python train.py --d_shared_expert=0 --router_score="sigmoid" --beta1=0.95 --train_tokens=265900000
Below are experts of layer 5 (counted from 0) of a mixture-of-experts language model. Rows are named router (the router's row for the expert), gate (a neuron's input weights, with its number), up (a neuron's input weights, with its number), down (a neuron's output weights, with its number) and show model dimensions 0-95. Each number is 500 + 40 x the weight over its row's rms, rounded and kept within 0 to 999. Numbers have three digits each.
After each expert's rows: "comes before" lists some tokens at least twice as common just after its tokens as in all text. This comes from a sample of Wikipedia text that the model never trained on. Tokens count by the router's weight.

# expert 6
router:511488459466512586515533564442548549474523479548440450473450545488516544542508483508559466496498507550474488564497539493509508493546546543464465553464494521439499506466457474467534520488437480547414577501465526492536507449455455451515572599511480517412510459476505450485502444449461461453
gate3:494511443482467487496547559507524394453519556559525530550515541569519481463531520474460511495507558570470531479545518429584537550477503468534477485455468532551543513551454486490518485449473447510523483518442424516512452489504429470483461432573459480454460431515504469489526576464533505531
up3:440488490498499502507419542485410505555487414460537532519517451541526525554523507461584453487533473458456473534443473522452405443527514479504508475500536513553465452518469437544487454509454527518497484472436477462493556441506496547424408493518508540483483442505507502498491579549453520467
down3:485454444442446499540520465486510516474490497474544445435531576559479451489529463496451481458543544524538520507468512435506488473550477491520512476501433548596543495517483535450515461456530491497578477528496499508617535482497482482505418508585480479497554527518405591474468487477531488522
gate4:546528490457491509582518596567542457543495500551527384444554485467464547441484516536561503513500520544432531524551517529470502481470533572550478502507457512501541551502527488526509494498562510530444489534513528442463444484506562488563553492515531495486420470503530542456472532558476504425
up4:453552418519507477502397529472448542452567498516511481474481550544450520453578506535510436499427494505476535498387557433507471438431584556501524501461536478463506485498561503514562525501415463498525563541501502487521504500513471450485457516455517510508461437504489492510534495512525481535
down4:481519522493463485422459459434506498485466555521563511564440528512519554537475439491431513452488537543458446536565482535528491530526461528523521548536545466527521481447458464559456499546550438437572509544463520486489478534469491540425477594472517463476467557526544444545534434494492479479
gate5:561534504496488497557574423573494525524527499476503422465431525495420501521511495452464484553494464486508551449499518467538446498473530520506478467473477490448617431558497470442548474550541535485475585500469547487514428523528551473452470518544547500524521476435503570551509478489491540492
up5:571456585476518505515594498526474473411534485494482502546546450538459518531478486505478506532518457481545445472448570516533493519514527509517452458449539457532549493482444507525498535559512477555499482512453535469515419457457447544466442534560600515522545487481506492542550479562512423541
down5:527476562506498509440540561371498564467571507493508477488495511482493544499513554463480479485458479452506543501508551540542501505487505561579529505473475539460527531510501465506532524514485532538472599522439486434559530517597475489544547498509428522421537510526546495573521471577485519515
gate6:551529497552498487484514455467548429570521504501452556499459525564490438464556472465533527506501528436488471511441544568492426493468484451495502502433534537544507466538534538559436437450590476540494503539465541504558504481544459505468557519522555447458525508481497483526491524512421516595
up6:503501516487453452492458523572513493505567495525498438523489497468474489513494582426492507572507523538423532556510540448549544517550506461520531564513490504561468469381477476529478481527484530561487505472542601496579528454551524505487451515482455476484583482433455523518572466497500507519
down6:462450545466438476499462506505517483541451478523539493468553375437504501473520499483444540502508517485461521460553461508578546529552453519525470519505477491580608497491526496526587436517478514503401454539431488489483512513586426511510505485478490536527500488517513552525534536490488457550
gate7:488529502462542532494567403497541570539526475453491481504535454494458559463413563492501473562482450465504513530490551563531538511494517568492439525528467509426507480525475537626518516498520519515516465487573536530441440524482541485476456580521518468481467496562499451505503509468434531520
up7:590477490486520480470571427537527527495473538446564488475545514482484420559410549487506511477448499474538514494583446448473411502544543500515478575537510556511513452477447474479513477506478515497477566486482520463553536548432445523488440501487507483515495463526513480462482459525505481614
down7:571425505516506460540503446503547475567449532529480464509504505466463517506447574515450564455493437458507561572502485514423453507517520496535458559492469522492511453485527428541503468518484452509482587509511456491486472513465511499453462542503386508540550498580543476505489489584546470547
gate8:499488544559471575539521452504596549558495464449419499486538495437554518487527475551496448474523480475545468560482486454436536455541488557486501457448493545518473502489567430462381508557462546519497524520558494546527492471545497531500504462516512469474473490477533493463534519557580537525
up8:437527453444534461522518414508471501431455514537462489546454539489462526510500523448560499596428508505456525523506495506525520446503491497503514491423483550521439504420495524474508581544493510537568496500449527492472425549553496433525459468568505480486584506499531528529547515463434492559
down8:472493473519435444481520423484505589421516483569491541493512392508530539505483538564501551550512482501528448532462530488486498571525521496485478449485417553485475468490480507493441481507472522553345495503468477492501492416497455524529486490452503551453495469536467445515512527516517536481
gate9:532488476486473460471455466582453585474490581520437582479443529551557528461471458485483511509493575494521530516446474531493483493551526496519487542507418492491514492638450526519546498462533518520447531480554521553485499485496467551544542517494540468470482411454494541527424509490495479480
up9:474491569429523512420480508522437505499541500601497494498552394526534519487499529476548455499541494489446496568496544482507452457527525467485486502463538502530524479517507513512510509512536476538559468505575459529472502465475427635458492525522478543483448493447445527515397453536514528521
down9:384496468511492534427501473513456536468521487533487427419512486472536443517485504518504516450521505463514503540497532481460479480531510499476555453506540489519504537500509556490484572535544467494608531429537542586550480563537498499577495494508548557566467504473528499569492411525516503434
comes before: ", ", ". ", "'", "-", "o ", "i "

# expert 0
router:478527529417488527544479482555447542496481489497533514443490561519587534513511472528519484500507434480493427535489503528513486496526559503470423459466435451436459478426435543479498463558399552511480514500538472534553441506474442480483539541535577528455479505470515492464534475457541476416
gate3:447506464471473427504496545453432540461501577530454513521472551568503509472506482467519498527541532444474594565490461517538578489457475429525498441466565520528513507518529479509527531510413493551452474472560448457505536473495501479464525502559585469428503463532581469457469483494502452496
up3:497511434527512483508541483505481546475436547422453505484496616541514468479432478486426518555504445482490508539450532439486427470400472491466515535543490481539410486515439553568518499524478482424546489503502498508486426495497542492586506474468576533485440503483525505505476472497466483510
down3:539437485462494527511547489541485528526488541473467537529507478515418464483521521492563482463517512552502497425432529628511447540505523489503493443471514506502590477412478468505554487529469514419518519478486490536463545475455486540476486441505402485488518472549597510475529514421460532515
gate4:527539554508463565489468510540506510447492464588468520460551527441523501487433427502539603485418493539451458520505445471469500467467483532569462482497462462448552524587512525525572551507450435492562443527485498473508488512549526516451489481452558481499485477539495510439514512462478571491
up4:507460596507498481533474466502516506523509416430546544556508514509485498508434457482470421522486483489530448519515422547491454500485456518531498448491444507497474527517518531516551489575488559498424510538415503475541460559457486449460466465409518534490504389541451530477492507515538566478
down4:493480466496443472516477482458521478498451508492562495467463497512544545539484471544495450543527512463451505609575499527540464529482472473562495524545481533556589563518555501505498519498496533454570528454548542532521527520585504546522425470440482513490468523514529573556482482472435496390
gate5:491457520488480550470538461539508584477482528493486464511536502506493503508423579472590533476462494508534510495507453466509558421534497529501494495486440547504524488467594475604543521447436447496582534492478502507456544443541456493534498514482459430510532459574570439465506501480475557510
up5:498495424514551414471536486481448534508524464520507437454527574535540500452519483536455494543591489489510436511461433468545435543486502526534489474567524466456490518530512488464543550481498466509515537523508537570489482545491485458460393534458553457465509543436508481471424446527489424498
down5:563563565563416479538521567540590543512496477559445477502459459582467502454502530465467470529493553509504450489547514487516561475495417528468459449515490483498495483485498521571492497494476517502446488474493426482535469467436531504551520434491453459478462465515445555443485421472455531514
gate6:558508605417476461497478597464494405501515470521474516525512561494468509511506434459504542523476496518453560552462555507563508526505483442537539533494500488568552531491491519546536535524469537522405545552487464425476503473460491485566506474494418536559446502491467446483493499463507512520
up6:449523483493452495495502457500482496576446608563517434495400478480480504508507471522540524501562488485496590503507537538507462498488492476463426429493535582495501486540533580504514490440493522476481546396508565473458484506482531492483503504477549501452519520500554509584455515547565472547
down6:552507466563542554528486468555522535531436546508482505527513479586458430490475519506485507542487517519492486431533441397531551393496430508541488454511506516440531494495462473522525503498517412467513510413462505496554512557493479514516584571490531503550501466489500450529548491466430487520
gate7:536442566500515561477486515519478478437530501466425501462500484561496473476569455483535525540392495523477495550537529491546427527466475540522535462504567561495437505563478488453453511423528489500565435571535463503553568525534442553458491469488546458452484532486499495514554505476464457507
up7:465522474464566590482529586500494434530500517489433457566459498534430527494555496518518515586439512541493523490448466467506478518492499466505470518502467461484422489537565587564464541504510583508513494505478505437515510431494529476448468478488463493496526580453560472529542510429510473545
down7:524564492579516503469498450446432435604580483469470535524459573511492562518551502487484556504518500483471544536428491524478506541470543489489523459452474486506488445530472598515464521512485561492532519514458489541451569524414545455548509498551483427484522547509524498495508442511440479524
gate8:475466472516475506478535466560516494438444504420482528535464513499441533543495474504513527542518502531460563602453472502452525479532498547591540580503500488534456487466479499462473466454462461577510453465466517499461618534537495463550565420488419493539491514550513506542476533486474524502
up8:465444539537492519482473442500505495504484516470485552436529493380487471518457507416463492450486568483496535427487460552519543480478502530538456451508505528521521424505533477522500451487520434503469437487496569481518452554444544489534504462415544442504573531513510415514460461553438496513
down8:520448476500555482519410563490455516542500479480492396538489494527492421503458578567469478503492509472555482389515524455520423545446501423487462474541480465542516526469454458495510450512471581468549514496521511517420498500523502464496522535561469505567514520473493431466470552511478475503
gate9:429475453460495471573452484431558475482506460556511548487455496556473546498449530461480495479542457495515525591462531458452531456478539484552502467451546523491517489521507436541444538477434463451485476474494572447506424433503472486557468558519483552554424515518485450463549497539513503548
up9:503565476536471518473439519511539518466463512443496457581500532445526519512490500479461520533477497521625458508465554523391551508554518489439495544477518518496494439540427474596556525508513490484489520470491423486464507485473538506485576507491494470500510532513568451454511413423523523513
down9:550527543474489493533523478539519461478508476517531481543511484482508536470550493516535472491558460570487485562572492409554550402476463569540508510484460513550557483441551454534489533507477534480500487530524452504513514497465501573474496457518569499517429516452528417512588421559463481565
comes before: "the ", "a ", "his ", "he ", "to ", "it "

# expert 4
router:492477537444446537616463510441517570474477487488425451432474477508525518482518522534595528494461485546447482595529580516544565485509498514435503526456546548465490467397510548472475514520524513523500498504486502484496448488444436474468530492466562508505495448523540453475435487505468480510
gate3:484475524501494526532500485478520447550465472546545485510505520565474499558506471518478625547509517547458443550526472550532412544420414475461453505464523514513551423501516551474493506473543463467467506509522496497490442483477456469485457587440540531572512460571437468490491538482525479454
up3:485524526536502447516496528550471544495503511515587481522443507502433583508499482505450492433489431585463470454540521506537477545486517466542423569563483555480499491518538540439445522555519484429557554452468524447492522456470549526506542484570531461463508452498573454463486518502537562491
down3:524542486634514491451542459497539467526528504484557513513451478476502469489540496468543550464453461470572497517481494530536543509524502603463437535440528510558514419514475528534469419498542446540540463416566491506505480495517452490486533564506606509527529518465497492492481512442475485486
gate4:531551534444502527455491476464468510525495564601495458505512467546519584526493469538522561455522543553537468447479464482469455482480535488426542494470505460429547515490484492473514564545534525499469526534491484479446592433566490528448468507490557457492504417518445504508528509558401466499
up4:460492558569482473488519448553491523426443461493460536565502523526534543492546503443414462580477450537481505505414490473509469516496506496438452456451505453427475496510485567421458492517527482519497487459452541484441465539486538477532451534498479555504540596511468538513513521417536472486
down4:549522464511544452421521449487536533525481480448453461473505449608534543587460539437560457512539582493515507488475464493518480444450572495551465530490468506406537552459481496470462494490529436462555482489548508503534552547456471537537482491497528555531572514544473520497457502503513507454
gate5:588489527496468493484460551419557449468540478452479451594416536525484537484496557551514537447514536468457514490452490506455527499515520494559476554439515485510519547509539476438492472500511517546515503501500529463544575595523435478593445491411456496511497547471517463530499525531484503466
up5:526463492511559473518547521530537588512434583481510541514496448447534543502516464472551467507556400497482479508542570489564517472515508502490486484505502496463545440461517504532491498537455509499439554533403486504516486484487447476462532442547439409531511558484465501514418511533419551535
down5:475458488529566446495473498497488450456481472511528504561590478525532487545543512465607449512441518471484493536472538520425506452478429548503483446517528544569542500475475457508458454504521556556527420542511510581504541503472453511473493565468477548537514547533480432556468511513546563468
gate6:477542495518559508456544567432475538509516524465468535540496504470425550507499477538563545490570519469479522504607500461543504584546552473498522493449522515473501527507544437509484559544444493508429517574480516538512471570473457510463452496594505510509535540479568526442437450474517530498
up6:517447495392528514552512457493503453573512399471547517541495586516495526532466502506383530528500446516506494499529513509530489507491460505461497467430497517455539486579421444534491475449502524493501516595393495524490478534531483475503479462515475479503530473533522491535529543418480495456
down6:505500437487535485468468522535438469394491561522488454491530496501557460478511492449533513458500506530450447521513519524473461498577523541526548509519475491496521486531547442559441531530560535501534518550521491555495504412513443532448512482494471446502466414506458427534380427496475528459
gate7:488499563493438511492480476557458501441527497486507480529551459510502444490577482481547468464521531518457571488471504458553490513549495498511534542553526554434453544429484466533499513481493499490480522511541536460579482559489416427422484484491507436527505435549392495547562556506507432507
up7:460511387469536493519531526494516439459508515461522491542529567579443535440524545514530524517548584527501515523432579491486470490516477552541531454480537520456426571561579451489508489442434555524445541575497466484517491518466519519484502477539483515455528479519481511574482479469463498467
down7:444511457424471483473484476573446495460520521483585547542486448536552468505496528527420496466586485525579530508517554487516489438537556489455487512569535504492491516418445554490455486532465497444576458474493505513484493533530440440447504512479529519444466478513465518462529492518572428457
gate8:533539520555453480507529473551584444529524462510541455471458547498513534474557482483419476472536504421486428481488511497488460488557502522528498468536483477512426466504462478486392496479475433551489461467504465488469590493421474513466451468520496426494479516541437482493521536611538483493
up8:524560593484543498468511518480555472526498508474408490457494593547539461443458534552489481523518475536482553527445537469483489456449569497497518441565458580452506438511548556450445504516501507479486553484474472474466474530557451522481488441535509536560450565512473446512536504536448456494
down8:542499500444477517442528498491512488565482539448467554447611551449484470484532556487506484527563509476490563481448393509450551460449502477449463534532519526571520491523511550493537451529457531485495532456475447495445572528494525509471517440468531522539522561538494471484532449436414516496
gate9:522496467555511469477489523521472513447513539493530466544527399532418508487513588520534551500491504456502553533442559541530493466455457515531500508506462508446514397484438488422495499458526412557502442544504510482561413453498501446498535540496524514537441477568452444482509483527504505551
up9:507511486544465505492497552505483496480537513493472483527510443515491562515446464452557505541474477486433453545478493572489524505465538514521474475511567506513447434527502422584491501566452413533472540411471395491521498489471399471472569473489472514571478442456532511509497479562527548504
down9:492404469450513535539516458528526544443524466533492502475575522522421522492492503489463473421456499542537486496537470498481522560582529482421548458557490467507526479558476570528539483470503520501553433557533533501519629480477512495508514501578492497517498436561511467511521545489437545506
comes before: "\n\n", "==", "\n", "The ", "In ", "==="

# expert 7
router:504479486493501492528526480532537562472479534494471469465459572474544472530481533507528482475503482485438415508513527520526492454533528503516475518508334501471423459473441459530497475486463484488467531504491523524545440471356474463437528634483508478510504514540492507465530503517486508514
gate3:487551479574556497428529541559524488513507568460541605501531494524501436493510478456555526493444498515502498521479517535447520510437478416481521465530538571494526439485470489517443534453506536587463463546490458556479500510543492498488515393474509465545568442472512462479475529458542441501
up3:555521535474538491585416536499475473475496487526539526458530493517518457528474426483504481535543498534521496483527493477515437487442461491473477473559491558524437456448417511490539524488516545500498551570562434480475503500550549511498513485599488546524534452479406556429541433461546546520
down3:589509453448505494535421562479503507503465566523522535433493408463496463539514483456495464517519518470476517522525523497533535481456462469530493517487524567558490379474474491506485553533544533511527442510513445568536542465515499539533529420554542514524557507486418541474515450450497570519
gate4:436513537476478472483560520532471511517487475480534496556511464536525501562502476565495476497426487549463458502482499427528560534465492484547520443510485448478489524445500434547496538501415487426540568514479510541462565453407469485484497422521478547427516526515470511546607498515553451469
up4:526505496511584448518511553523548523464579465460497528567553485450470479409494427515482561452497471454529456521501492517561480523456511565481567535499442450483567439477442461535520481572507453536440460442483514517467515492531543471471492549561536436518487522482521421513442511491513474489
down4:517480489505451487506470492433510508511507509476521479472499540413453484476477477420432502442525501466500443542580460501517504442503516526445488564570509569546549426546512526529486444483536562513462457505523510479465455502539490487545482593543471457564538484524518433471437514550453569568
gate5:515439485468523493488484505409482522482515495454538493525510547476423508591522487460527482492518479521440501508493530443512531568500486570543513557443497505489592509497498395449471504532392476521575506487506493467509515525499475554524532544501531444492533439557525401434526553530522521527
up5:457533507515457467534513482513539475481436439476538449487497575537524467526460527552488535551478487514546466486514488498572526455502555522448461471543560541530417560449534595536432474490475533534489481532528490486396503561459479475518547543511439575477543566526492486538543494556519494457
down5:404492477453485504415474535478531525557571504470500588526516503446460512432577502535503477462500479526479574534556507431605554479477454534510515483456469515581518491489492422500562479479515458466529553481565520508487518515548552471530457496492542496487480536563507501498503465523556541553
gate6:500563440501486514491493498459461468468502551499508574405521502435493470484516512498471418449513467502477513499524519467556545541374549525538455497486500455450505472527504558463502496479512520484468495562534497500537523569528513544498441538512506493500505568451568463595377465477473485522
up6:458562489528452415494421479511497452554503501482516493495489515599503545492500484471441466487494504480545554521536451546499456495501476541430521552499451496510496571471521456511481475539481455496496426425381433556489521479491570483529477518482491503515514547540611495535489515486515582496
down6:528467450488524515458500509508490528461495488541394398501486548600458559543537447554504418469541535487523453487521500520516520503509545497479551451474486508509510542531499518526471475421444484468497467465417441464551467464484585525542471490481484518503542492572501451600526507489553523497
gate7:489502570486501471465480418509471501523532515457516452554557474516555536427529529549506526556505547535544510475525520516501481457502409514551495398537480464480540458526501510495515547538474511544553551506424532495552497471488487381524529477509496460414459518497429476459542555457506446456
up7:486440455492472510494504591560471454447475481464550528452478460497479485494472490498536515520556432494443538539476483553439492455489486532493500538424559524501423511522472562501531444584523499477583458405551474528470502540490420553509471505519560520589509493469547476536493465460496505535
down7:488500495470499486427533530490495527601532538494512507611558518517493511490559535524463483468545501532550528473543527448512491486551470503490508510503453512466560527553440472517530531486504487551530535532497481491507477487530535509516474567533710479463548459510477504478565474491480480482
gate8:510494453468468501535443523500440476557449448500518528575459483415437510523483570435568530526478536475546482455547525553458531451486482525522524517493485407466519521479496466495569537456465475516531501470506484454544550527488491475443445489507535565476486543511457592452495531484388525530
up8:483431494577573530573546467558537520527438533534451510498462480492511547478484452494532474544454427509471562478487583477557488520486510520455482460403553493533526449528479502511393501525540525526456527496405555506550493539523510463490520473507528432545475498482529493507531542499503443560
down8:497531502454442456509478553457546521565479526513519520511440423476500565520535531551484514520537545435487475469490541575446505514514498504465464528465487420533497482450522568432463431542542427466552575493507504509491447539467432492465517536577584531518514472500419496437538483488488493518
gate9:551558501483474473529523472500486467483474472491396427564472505464496519463477527491568550471541509514509497536412428487479508501498522578456474583465565465502477486453547495536488541484548444472523451496452472425388499501582475489505490490579530527510456537551469525438512514470488517502
up9:536485498496568440477561554496508487490477496449590486537516573534528421474536520550507549528490494521548523477564581512544485525455505560619532505503487532521532491452539439489552548467502486524484518510498494553465533516480452539490475561478493516466481404453417535477500524563473516443
down9:472536505448463510529457440496571542448559464453606503446478524490458500489471547456461505422433507528521470604476505428510517458519504462403459527554469554480516575508521509544481464526471552502496478532478489489461535524456538471534460504457570479520465553525513425477502460493505535496
comes before: "| ", "(", "and ", "of ", "in ", "|"

# expert 2
router:535450489459465577548462531496484544508439465484492529477470474504544509511487538555595495550479498504494478522485529558459583441542556459430446488554453517470493479401472501498502483520490467488490390524527416567498546525460451503547489560526507520449426545495513486555524512529465500482
gate3:451489478495504517423460417458558509533504506513558521462552568490517522503530522578451506558511438553457483476449496533545528536397563427581509478517489485434519569419510479494529532467469502448507525459511558531515482491457467575487456517496423523491478447496474526518508493562510488479
up3:466509523409433579600505501476561493565469511545500494483458500560491482513479452476523513467440463462497578481490417482429476498436481522438482493428549501513558551497471462537521518555508490533500516520540583464526554487478494549499509530513548552469535463490473529501437551568503485455
down3:486556499492430512589527539511449518466436415446509498507487432479531506488536422501517478459471487510489533593484489520521498620513518469487487525501547541561460524552503519507504438450435519476532569526525490509531539491505515473445494493510542402468515528547512480497467555553412529465
gate4:470587511512481512411494533502512488476499500512509520587518492507562469474520484523493409446592494527478526419486525540479440506565524521513457428534451511436488455522545474547606490477501433492503476467551530451581488521487493471513515517447471513436526531550533549502480436528447487517
up4:483537445484450510538479512502534409507533526546469542543475468416566545529512469547551429519525473468504557464376505518530521491526513468481494471536491563549475525501523561479454444509491434608434491522519524523507528501494527489454473456415484534483537549527501454498523572499482468472
down4:526535530544524430428520535493491458475518479444486546487502437489526499494565491491464438514530553514615462476433516493542569471449574498446498462470434490488560540550526544476442570496487534528481536562513519519574531485492483507450541492471518501569550552474495531488434538480471511433
gate5:504549461581559524516519573497505477533501479607461521469460377478544467525521497542503476481586438468514452498541557423533490521449510503506552499536451457414471476553495464464501437504563461469462511512508490514473440520518485537529457534540499473494482527542481420538493489462508457515
up5:478530415541415473485432452610490527465419485561565520502496505489451494496467519535526555432475468468441471516519510444471538518485513494539444520528510532515553482524469494507478473493550569496490562599565503530477470482540533474504475502485486450533534496485436544450556523548425505525
down5:451551446512557461514472565532478505500464470507486503479430403505479501416528430529522449520543472530448465534480484539515566500459501488523488484494506413470510561506439439478514510480616501478540544528426503544504428556494511522509474532499562443474456558503515499573454471538501482485
gate6:510472519498478467475543497523544468477438545449488472552492484419489537566471506487500563481578506467582506436492534498526477497488494525482493509554457537450518536537501452493430481524540466389560560551594555536477564484473560460502549511523558482542440549466537527490472479526471523550
up6:457536496550546558483553516441521529483568568426489518497466469536511437527558471547534483456467427462450537501453485521545500480529499407468540487545536517482504492482555518506483515480462472475512474438524472484571494485511493492379492549371493523551521509481480497523453490534432465495
down6:494406452473453492484528447500547477555551476502476419488536472448526568441480547443460493589503535469532437457473499460385517409525465491501456469498495438474527525450531482516508491535488555522547566499497504484486512490516473516425509488515486453482537518542507515454483502563444557440
gate7:403476536454490487504522408501453430525442497444456492568489573580520512516522508542427447420514542483519534543578500502549452494491530566473531438481513540501489581515473533517492522504511526568490525525514567477528514573489503438512509531485478469495523534441520500512494453473516422465
up7:504524492520443420491580503507565498456513517487565508499512551467436419486559537512479526598510544525543513451397564542554458550503489492504573519512428505500560489514530467528483483484527451534484528462473475545508499500390530472518518515515403568524514529452518502515513477487483477510
down7:517467496511493430471413468495508463477504493496499538490451447472469555542540506535525523491441587480470471558524413533487559439500498517486446482482500503535496492518535552573547486542504559540530513502406469527499591537459572500514531510459450439549481475453520459589580496504531509478
gate8:447407536490510528491486551493456524403490552469511440547463478536504473513463577502460524455481526552480469496540507522590592466508431549484525465459555508565512515429449463463497486440510502568527488494499578571487507480471472528478487518555531537535584536506459490484500511490455472471
up8:466498507452506512484530574493479502535473464543429521527524504430568523449479489523520508520489479477527510546414444415519578497518502511451618520466487596493527461474459457495514420473490456486523535523518497565551468524515493455466528532518481482625472539466499480545443482470472521500
down8:469494492521488487476537531498448490531445493522494512495552535490453544468474455570540473456518416406605499477403489456510483554508550488495509540490492434488486480483382542540544489539528507554458500515524482484493472534511572459430452468484568472473518469563459559449493470487518535474
gate9:506392590543424469429429529489518482468518530515454476485559540456602449521549494472502529543489470492495494556515494526493463474514520486495445503512477510556442519479508436426470416476534477512525519435498490463494490465478484518502495534599499573452516527500478557495539477414472499495
up9:484465534497572418493471548553497471533485451481584520497506503450569467523487542499476506494561444479455423529484469525470516474509488423530517477417513525472493498425503415468553461539501471525509456573457506441436513490507422480479577459507457521512448442568525447514537520506535484490
down9:473456483490488426463556450463540543500507458479485544583403429558532537510497418510453526565578553548481529504520433527494522494529488585523476514527512455515473524429536542473462491471484539484438468445484464496507511496526561532525473468522491472440582497434504505518424490538511518493
comes before: "| ", "- ", "\n", " ", "|", "."

# expert 5
router:505456481513446557574479467594551495527472451561502496481504516473576488477527548517478490525527450504479432585446519457526486581525489458476391522527487441459520488485474476484516496473540458481494460527492490561510476455493483497480537524502560507413447529478424495536593545550524514541
gate3:504519513503587500487543581533540490505536504484507512525537474503482552518472501483484517442580526528422490411457533497517483486508543481521477538518471494519493530436490431559528473591568398564538462526574492537507508485503543525486529482548599505513567482468510494485567575492559507511
up3:512540560451528463511493467497488450469498406498441455446521537529564488531522471534511506544502493482453476500498527461476519566578444578555529500560481539491522436476484508456532506499453458465390427518477548482484528475465422506473477469573521470494475520555464479473492478390533506528
down3:549499573496483497518501433543506554451536496555483510525470581502531541559549450575450469483429538448524467472540479488550476463510525526504533495516519497513442416424455526458555495563499520490572441574488461510585471466482484438534499469537544526456479447488521471505498466566461483528
gate4:523472539562443490480499464480492490475417518525459461532459532487501527554580448493485515476496459547527544419507494466522581515451521488429439531500519505523505505563514425495489531527541485545384481504521525531488422513547564477518448550469451480495489563527496478538559460483437490420
up4:511503499557489509579484498440497469531513439503452499475518498455507554485481442511576510502493532510550571499507569476446508418505550484476533521508496420526526509505478457508462550531535507522543533447498462415487492555459525503474400463525527396579509477519542415517491437456453532481
down4:477541492513451491498508479449550507499525584440483548453571515493480501482583475461484534438495508443468455554584464480496485524468560523410458491485489426549515457524449496483604494500511529498534563547444471538523501531528503527466412486559460506516472483440515499510554484457499532576
gate5:481503516462518544439491536546479465517521473492524565484558532503478467471491575537566539409511518533448394510533536417476501508509529498479485556504472497502471489460474514483498538438514499454531516510528586616464545442508492474436476493512552517413502545505415530554494483517516560483
up5:452486495534473520447494434508481475550474489464522478443504499476519515507521528511473520485474554539528497556469531455576426513466545516531460544531437445528525451526503448472484444506421524506499404539494610441482484537561437470499425484564501509432501484506518571495542501458428560495
down5:527444517498501488442517517421514520470505589506498445581512563541456494452478520490489482555579512474498453564531507533490459512518469539517525476421567459528462497505541480548517522498546525501555482496577530477457494540474486503454631594497510522517481490487503452519481563437551495446
gate6:502464557549514519469503542460537510452487444491551463505569548501572489462537524480483486464468444494485488523467459526528515482488493460470417506479543560487469497434534435516460430522550507516454455523484509544517452444511439533501557504487470468475433540558462435433555525563383494544
up6:517502418521521549583568512480472480558565456503485514519500563510488526495424479535468496541546485542393440438538462476481460562475511451482471513543510559469467475514529449473509494509489555480569588569521488480468495525458437470415511450496508463476474515488486459576519562489496493512
down6:407460541518438519526515471554524492493495485487557491473427465458504510520459507543474437509505566485480536508473551486472524458465541587551498531563437533436559444519469518520507478532488394476506436509541467447504565538574520550543438494521524520525550468462515521500580466490522476543
gate7:474489507481423594435490549473560484540462504438522570570543424539448483509541457532567454458448527506531548539484557512495470484503503527488565507507497518554529504470486500501496470513487482497523432578430613447504509514539513520487526451501475551555537490514497495504502589463484436506
up7:448525542544493522473539425511468502535477508497519494550476434444427530531373456529450493430439474507520531477594542465487499508474495476548544492500442531477504496487537497566544571474490495480478434542480494494533511541425485468542443567462461490505525522460560461545489559537478502558
down7:505499550506473481426479585441408431573451495532516482500506502548466460488597538545494500498549589564505477460502522451557539524554452481495477541465471521528562443493519481537515553463526531435486550531494536505562455468546557513539512513544514467467503517432523514490466441459527494524
gate8:483590536539501500502426501471477512465502494485477487418462440547542561498426425495470481426496509434541515500482573486507472465521541497436467499520429443577485554558509585513488553537504488443575494511490537490524466428512516540533519518459529547490442447467483499512508548555482533477
up8:456533517501390472458485504452488471556499484451487548528493502466453426469494472502450489437484517498497502403573440548547502497500493515525470557515499456551483506447484499479490501472447542530573550474507540493556509535495488485576525492474556526498499516513569530432439387459559457546
down8:598552451503529467468478511543483554432482480455539504495510481562498504477505448490504547522488493487554476468435445548488481497406514483513462502496513528514496548536454528434581549555520415495482529486483492465447583473459542504502620564539513494481460532468490514472534524479591522475
gate9:505520430521542541469528435490483523530442492464510539539497497506507495487487503537410446502536544483583503520431517512497516465473463552429442441492547453571475533491484503427562522507475466460552494492427465520517536535414469473564532511489573513555503468575447559503510415498503519469
up9:467439551485539548523575501516513467468596519490491481527512511498470499477473550461527461555425464513529510492472476516565544481574566559532468447612556392494535526501524493543514499507531470503475533545472447474510468487422499535472519511496454411457477520492471436535554479521530479522
down9:468492473509500496494495540513496487538531487506515424472431427441547599519495423526515503456539514504474487448489437549486437461501526497406604500534516517457425461486529483477487473476503569466567498480555505473474479557515562449503544432556513449518520471552512545512556450540521521468
comes before: ": ", ". ", ") ", ".", ")", "-"